Experts of a small language model.
Size: width 768, 262M parameters.
Experts: 64 experts in each of 13 layers, 96 SwiGLU neurons an expert, 4 picks a token, a shared expert of 512 neurons.
Below are experts of layer 4 (counted from 0) of a mixture-of-experts language model. Rows are named router (the router's row for the expert), down (a neuron's output weights, with its number) and show model dimensions 640-767. Each number is 128 + 32 x the weight over its row's rms, rounded and kept within 0 to 255. Numbers have three digits each.
Before each expert's rows: "raises" lists some tokens whose logits its average output raises strongly, later layers aside. This comes from a sample of Wikipedia text that the model never trained on.

# expert 61
raises: "-R", "q", "res", "ft", "ç", "ver"
router:115185158116133121105172167097161156100102145162099092159181108114158133163117107141082160092076083117053134097115159179119116075092088141111086114146085120131106106124123149156160095075095100135169119102111120134088152122144146132143149115133155111165135149130080126158033203129141140084126126124116195119123119090115107125102158107105139193146207159131122151140194125186166145139117
down0:107118115117155104121163158100071078126157119171105217107107098064131156068152130132066106098149212151144118116111152136044150079110146039127133082084125135079128071125111154156115131118176150117159182131156139138096133121175107089130114153069109148087131106143165141212173072099145135157056119147138069132186174124100122207147133123158122201123133104105120113114163126070098119114129
down1:145191151115108131117140129060142163146115099114117161117139100101138114098109126108144085158087145131133116089141179165074132140112166149115160198169164118146129080100108124128093135118151142151178138096147096100133069104181078145090110156180170139143102124072129113156088147173114167066129132168097027145114206107118155138132168093134135111170134103099070154096116139076137086064150
down2:138175066158118062061128079123187130105144142103146113167119181119070117176110172152093068160127142082140144111161156138153148124095156148120155152198091065125135149182164122129136084099135123101097180140112143155112093143135140085110181148045169143142155151081159144129098160114132102136133116099090069136199131159160117128172148083148172135144114178129091096131098084160142039140141
down3:176151093106190138110110171165124099127129128073117119090145154133133159130100101113139119174182045079198146128105118128149125081093147080163176104167156160124097107108130053086164169086094118105145128112176153090140154092123121067139091073124156157128122140135068088121118173079124150141140094090093146130109086134104123073129107139057154074107188107190179158172135192160074168097134
down4:098146165084166166146085146077136065124139137122077129012123143136159092138117133107202042143154164130100131175123123144175106068185118158138158143109144104115075155172108119143096134162103116096099166198119107157117092063158123088175184109193120186121089136160116089178136125108108121132114130153072093101154151147103080142129135149179108095112128111112083120153139074176086154127117
down5:123064082153073116120106114181119105128106087169087055147183110119110092122141145092076188171163161208107081143164136163078086149103116098127122165127078166102149084091073082076136097095114098092114182113126097125134150106092172125126049102126111130124115171136149140193111114122147090142081160096084142137098111139128110092054108118094125118200171148084118097166098169076204174168197
down6:160060188148113092160137095104179148138123111111126142103110132093171093128145199156207103148125127101123115074130130129109120111164132123080123167186115133119140129101117070107119155144091069085088172129213156087211138098210130085156121136151098147128119151146101079164163070125108096134113130130133101163139089166143125048161085170115100099133130134121129125099082167097095129128146

# expert 47
raises: "===", "|", "Following", "====", "In", "From"
router:139137159126144212131076085154141109126125111125115096115182182168131095113115165173162114135101159117167091142194177059150141137140092101156117147167130096131126086115148125088113149135103071138087159143108105117163098095144141153116104169094105127103125173137125105118121119130127144079138137142104119168105120196136079120074133141087121157116134138119121101118123162156124188126086
down0:100133118134140144168139092104153166147093183125124120124140131144144109085130112096169165080117074113124156133104159131147082107048165154132134125158156080157105135158130139128096102136098120113113144130076092107140135184157100170142148115191135081179116108119091114175152078200128173101153154171163105135193123168091135077146189198089147167139125082118120114072106130059177118117118
down1:106107093149096112153182084075095124192137100155158177207119126130120133150194176072163153129089132141112109098187156203142119103134136128116087144073132065087139159112157143144110088174165109140104120110117150151114135175132155139176068059147107112179066085110088094136099111115112134066123132142144163097102087157108133121103133151120129134109152145091111142154141151120111121152134
down2:155137101136157110123169164100137221124087098115183067156112135121150140071166093133130119096125110133136117114140037126121116108167089126078136074096117116072121169102123169102114120160163099147134143179049107073121165100132088144138094141112209093151141118103202130135117125085053099145043126132143146117108101133170186100119142121106168116125119154089183082055143111086158107092103
down3:152129144094151153099167195160137150159149097077139097135131102157078112101124091116142134100137088123119141101172144090092115092159161130100155118130109168140149079150093149118062124088151123115061136158108139128106164116109135132122192105176051158152123104174140113063082144115151102143093108130106111127144178144141104135105129183164181173134143146148098137102197143133138138168140
down4:111166125103149119128177192170103143113120087158150140155185079105132124132045128139138066128130080207101110091136162114159133101126161232135081123122148137137064140069122190177105169054103159180130137089073172130105131121115073142105104142169118141133163146159094184072131111114144091098150085145096133150189131145121064092212109161182165087178055096121101127105055157093122104097129
down5:118081136115150107152157105156130106122100126174155115115081125102084206068169108154105191163148113101158118132191160119111160158164151113172120124151151126118141155184147087111099187109215101099137175133122163131155185123165099118204194152088117101117117105150145134099135101139136148129075091091033172121111104078093133117153090120143181152158125137115105200156124197144114122111151
down6:146109214150121124083100064170117095126137145154093135103123128108117147199116114158113104126120110121123138108141118107122125084109140127095105165100160116139124120142140150140131102141161094176145091100047150138107188033149106110150097160126156171145105105118113124174186171127166155120172130066117107099151156122129059133103115148083098073126181149167122162099160099145137121086082

# expert 49
raises: "’s", "'s", " di", "stone"
router:102147141146164113145162116114146115127134152146153104083110120071127119094063070111128110131066092089139090135130142177135067091065112126079182159136150172141121091115168101108160145076109143190094118100089135193150186119140110117128076103110163153111118100108138080114064147119153173068082050124139083171149175067088160131082124121130165134140174134148161127134135151129131122122113
down0:108143118081107123099049123126130106165122119110056158149165172142085067124202184100138107097139146132115093074147122111130189139119136098152126146123183123120124164082142192146151083095121139145130101153078082083109092133141174118134102144111117143162164156181126119184089159183127128060134147150130133195123177092133185131159132136153086115097142153125091154119227109125146150143167
down1:167140149137080154122144174089139082156112101186164129134138094106148080143122129089099095166117112137110073126097129073165074162073139095125112200166152162151130062116116127078116089114117120101124151097147163123184118162093179143129129108064178127148076146134152083103108108124155127126123070107131146205149115124106132124167122156116116134102200154150158169128082101072072125151134
down2:145124087120164153115172131161163074114135130108138071115142153073115157101132135155051066126120080136162030162153140130108098156082086140120155177136108152191150143165163088117202171095123153139119189161146085167168170088130167099125136106142149114100096050110151133118085188071115087164102140146140103095159083087090084225082120066094099162142083080157159127162118169158070133156155
down3:146133089115123137179108171048118066076114080126195130161114180082125100060135135178155209081116170137185111122159170113124101117164081081128160111076155136153145185102071158109192189115135152070072127165127139099170090132200129137089087129174095094221146097164167108114117144143180127121118150117101100150062160157166110062179138124122154085145149054093115132111101136116141163106120
down4:115163111163142145156115119129136176107199089111182214100050112121171092137119171100207173137191111194100125159125146098100181113150103208152103130174103124127121122112126133129137090109137129151108112116092167107115143096140118120079132134099074187127123114130096095135152088080092087095188103103111158132107144188114131186133117087144059104103128200145043117112113110213116133175144
down5:143140090132133150118125132157146122084080097105111115087148145149104091112126148142146094145142104147137122149112162134119096123139140075117103106095167106159082148120129110197096155122075139155115147021207164126103157123163042157128112158145125152040108069130123111136158101087126097152135160126085165165078092136122138119098124161091143105169109149082099161111126075174185176149109
down6:075172082128096108101079132110124086113155167153126185114091108171130153138130146093110159103147122155119095176137142117129116109082156060119108123117151119103156159099159063065106084132132151108170131187188076165171101099160190114064102171135099152169101102104119072116161176179137103162158127144119070111143133126190189089118143150116136158117083123075120140136128144105111142056123

# expert 36
raises: "The", "After", "In", "During", "Following", "=="
router:126178112184098167139115161126145110140144092175126177075145200178174186115160163104149091119140160127105139125145188080117106187149137116120131151204143103178116108131159118151128206063110117158085105097112112106100145151112101089100170107140144176161168111116107123111071105109161101111119174148154163150093105141091156186101178102119138144171129112097137114094148163171106112172114
down0:114123166114176105158133177081138099043133134183174112147127131115116143098100125126108151097147049170078169134146172102110114163167090149181114182111162092077090109074126147154104154095098112075110154070169075139118138130139118046145156157108144125127153066172111128112104061143082110110169099086108129111119065133100153089131138159172155090064113179129120178119161097140096196153094
down1:126068123164071080175166189114097119094083103202131122077160168108134109124091120179112131090148165087148121116125080114123113110149093192175098179151113075163158201062109126133166130144078106138119140121141106209116189171126112092102158149118098119159050128189127167107067148141093187080101124154126078116123096154120076157153100126120097070142131134135140152154156144121086143057160
down2:124146135091114106166210116146140217173150150066102143177151176110088186085131104171054191168135136165084195128180152112152098108114087126140130195082142140073165079168169134112105081151122077118151157122103085121169145174122107124163080118111110131099145133120078119118122066121160101116152098164065160120123155170115145169164144065116184107049167116142111111135159111089151120193081
down3:153073134130173170180133126072134152122089133215124110166132154160134073129132125133107085096141114090112144122153074166117128183139101147109147124089103126120083102091167183172129174145140136135115147153102166183086132157139135136128122098138117141135146131084090062160095155150096094097165102101087136146135175120130197087091111103128150126107138066167152144144173138159130108108157
down4:168171087207166140167039143165150124127196138167159124093168092159112174142089187080183083117128143148135128062131145082158131138107154146108120144129145127114150157083116165109134119119146131170142118161119150066133149096078128095144140109129115157125161162086170127167104127125143146138102121139178150171145081118108127166138197132095143120120146122086123151041129141115155099126113
down5:159112145109140115111156072091195120111138087122120097141140153139076077142092125107129150093177151157096124075101080154133119129141074175069163175146141135136166137100214129147106157110169137145101160116180157096137114111156146129168113138130142145167151140126138085135084090133083116115112125113130122128099183162123127168156142145152128054125169164156148116137120134137097071161169
down6:125149182137134101106119095109060126068140190077108137116173122097110126112168114124109064134131107123088139166104116131139132159081130164078208155151131115130164101077101142076080095058051158127109084125167103173122147164129112108124223088143161122085109143078119133097117115146128143113126132118099139150121123133119132161143171086127156171131140133099113154116152075157096147135110

# expert 13
raises: " There", " However", " Although", " While", " After", " Following"
router:162165172209101148155131104158114106153166111132104115091113120118138078081148130085119107081126183135081123143130112141135138137115131090068122126164071090110107135158142147134092094131190146140086089174078150054127159106102138108136102122177105167086136158077200169118131114111117088110064162109123144164174078126130105118180111201084076126147150155174115139112125093145130101083138
down0:115117111144121139158096158117120198083086188148144111097129064156097080170171114071158138109038146127111138136069134126118130162109158103143136142194135134161078097119153185079117093118180090166121173123163151118133084143150055144111085054138155096111126177199033151159161152118182191146069100136139154082123104127095162115144193099136114167093206148127094119105105092148164136166128
down1:187154099160152146116102129123129121113127138168132150151133094122121076143177100163148084190108105102065088103106094161088170136136100161140115092170053166074112121147162117053112082155084110114137116105120140129140104132151102130117120060161181119165145152062104175091061131187164120126148121120109124156050093186115130176139140106160096082161129158175084081186090143069154106106139
down2:149137113134126171128122119171144104129178094126145121126150160099076141089124093161051163181171137097154129036169130139121086111140132142163134081107129177084117132132085092110119176104120157105115120132123155052082145100142186186102123176100126119121143112158137133138121102150111146173156100095111165149081180079117178134156093116162140123107149114172124119088127169151122118147127
down3:135190142091194145069092085171135094140053102130108129167057119137156124124108138124126144110182155141115205135154133145152164040160150112164148162141172116153120177106096122147132138076119149142086126082155091128108136189070151081144143097124131152137163110120157091082096150108150095132154146084132102082158087153146134052132108120118146119102101176156103144199122145118146088077114
down4:162083108055136143129133181081224119115119127164114079096167116148122117098127125134110097105172084110116080169105121141148148127114177112139137123122111163173141152095077163097093131130136112115086199172111147122137099139086113079160147138176085126091154152111134159122120136148167113141115157140151154137118060094106115168104086126171123044134156176129130063105137096145107168117107
down5:132100092129109138095137155167179163109121122137159162100098156164118155154118171093160116114119073131145178094140077177101082116091107121125143154136136094108098190113188138191097124144086176144144126145148115162148127200099126134111101111129162085142118168123089079140130144146158111169089130112110125145126123150065145063160125149126124088111101087111155132100125177101147122159115
down6:104167139118117178147167138107105112084133117160159133120067089096037132157106061127129156134142133131133106126068189126112195083112166168149169148125147185189126136165096144141170109111093157152129088152083157158137100118112119102088086136126194108165130082113180153159102117112152161096170142184158125114094157053102078138117138123159107128101165143145119127072168101148156098099143

# expert 18
raises: "uro", "-B", "ura"
router:110178123131121130100147058091130179091049135182105063102122080090144138094113080081156103091113135124117114127107046173107035102109087149112151161098120132109089102134131103172153145123125153158146161066105151206124146106167115110144079093135118185131109128109152116137081138169117171075136133142099167133182075159093183125127133089152125115203172127147153116111137142121096104127125
down0:113148103162131119132170149090094107090124133052112095106088140068138098151087110138072069166177110069094146144130145129129121140043095130129140103128111155153132071114089138072156136124162136224115173102168184143118105132168140085106108150134166111145209134096090101126162138130155162150165147060132176110155116092097090112181111077129171155174149169120117156140143091069174179134087
down1:148098133114121136174151149105079142169142149147124114195103105148179035124129131094143113137071141167115139113082162173146095168156160096124086113077115158145125118118111122192144187062150083126122123144131139069063089163149112112115167150106158129078140099158144136148157099176171111125156088134120140121110101088132106140159075152108107133104092171119072135124127114132103139098155
down2:173131147126166155113106105113129129140133107156103091128108121109114119144100122168100141152108137121077179070080104091048107166161141172071113174102177125124099166101111141147148115099080093153131123138151123124139113168178117099049115168108174075131145166099116148111184098120147160094143082152096150131109215093148173165097117055130085101108151110135167090169114157125101163126157
down3:131078073147103110107089083137102149149120152108117209103176212123151123081107147178167118205094156162165110118161094102082062122120123132093120181122099134143157126147118104122083106130154132154157101120143128051162135151175065127194147111078122132135146112138194157150122131121120134175149090175043141095132137137124173160164103072090094167068126114111138116142131109184093146134150
down4:129123126135108132099136148113085099200134100078157093084106112105171147207098124060087141057117100086112105140052097111163134136153103159152151108115132168125089142132104190112103087107140149153136149075088173118156077153149148110145117169135161131139108131071157096078144106152099155123125145138134130090129127160125146111148177111119110129100193094180127193053128108138105128140128
down5:108148137118161157123116099146161055144188092125137122116145116136141092118084158052114099106152166142163133190096130143182113130208207084119128124086136183085142107115113122127081083088185138172076205155169082090080111170081160137134094174116096119128103113116143192122087113133147112131157121087103087114054122135068108136136093120143140209101151133111104164067147123159151157088138
down6:127177121111105126108139136093173123158123097102192174121159096180123160161058098128116136231134103108134179158144134133139197188153095095166150111103065070149117122132081096100119128150137122079135110095106119160159127210114093166114141096125115097167186103124130124077101138144118111167151099110099158083100183052155138106131143101106142116115098168096169197117114130099099096096085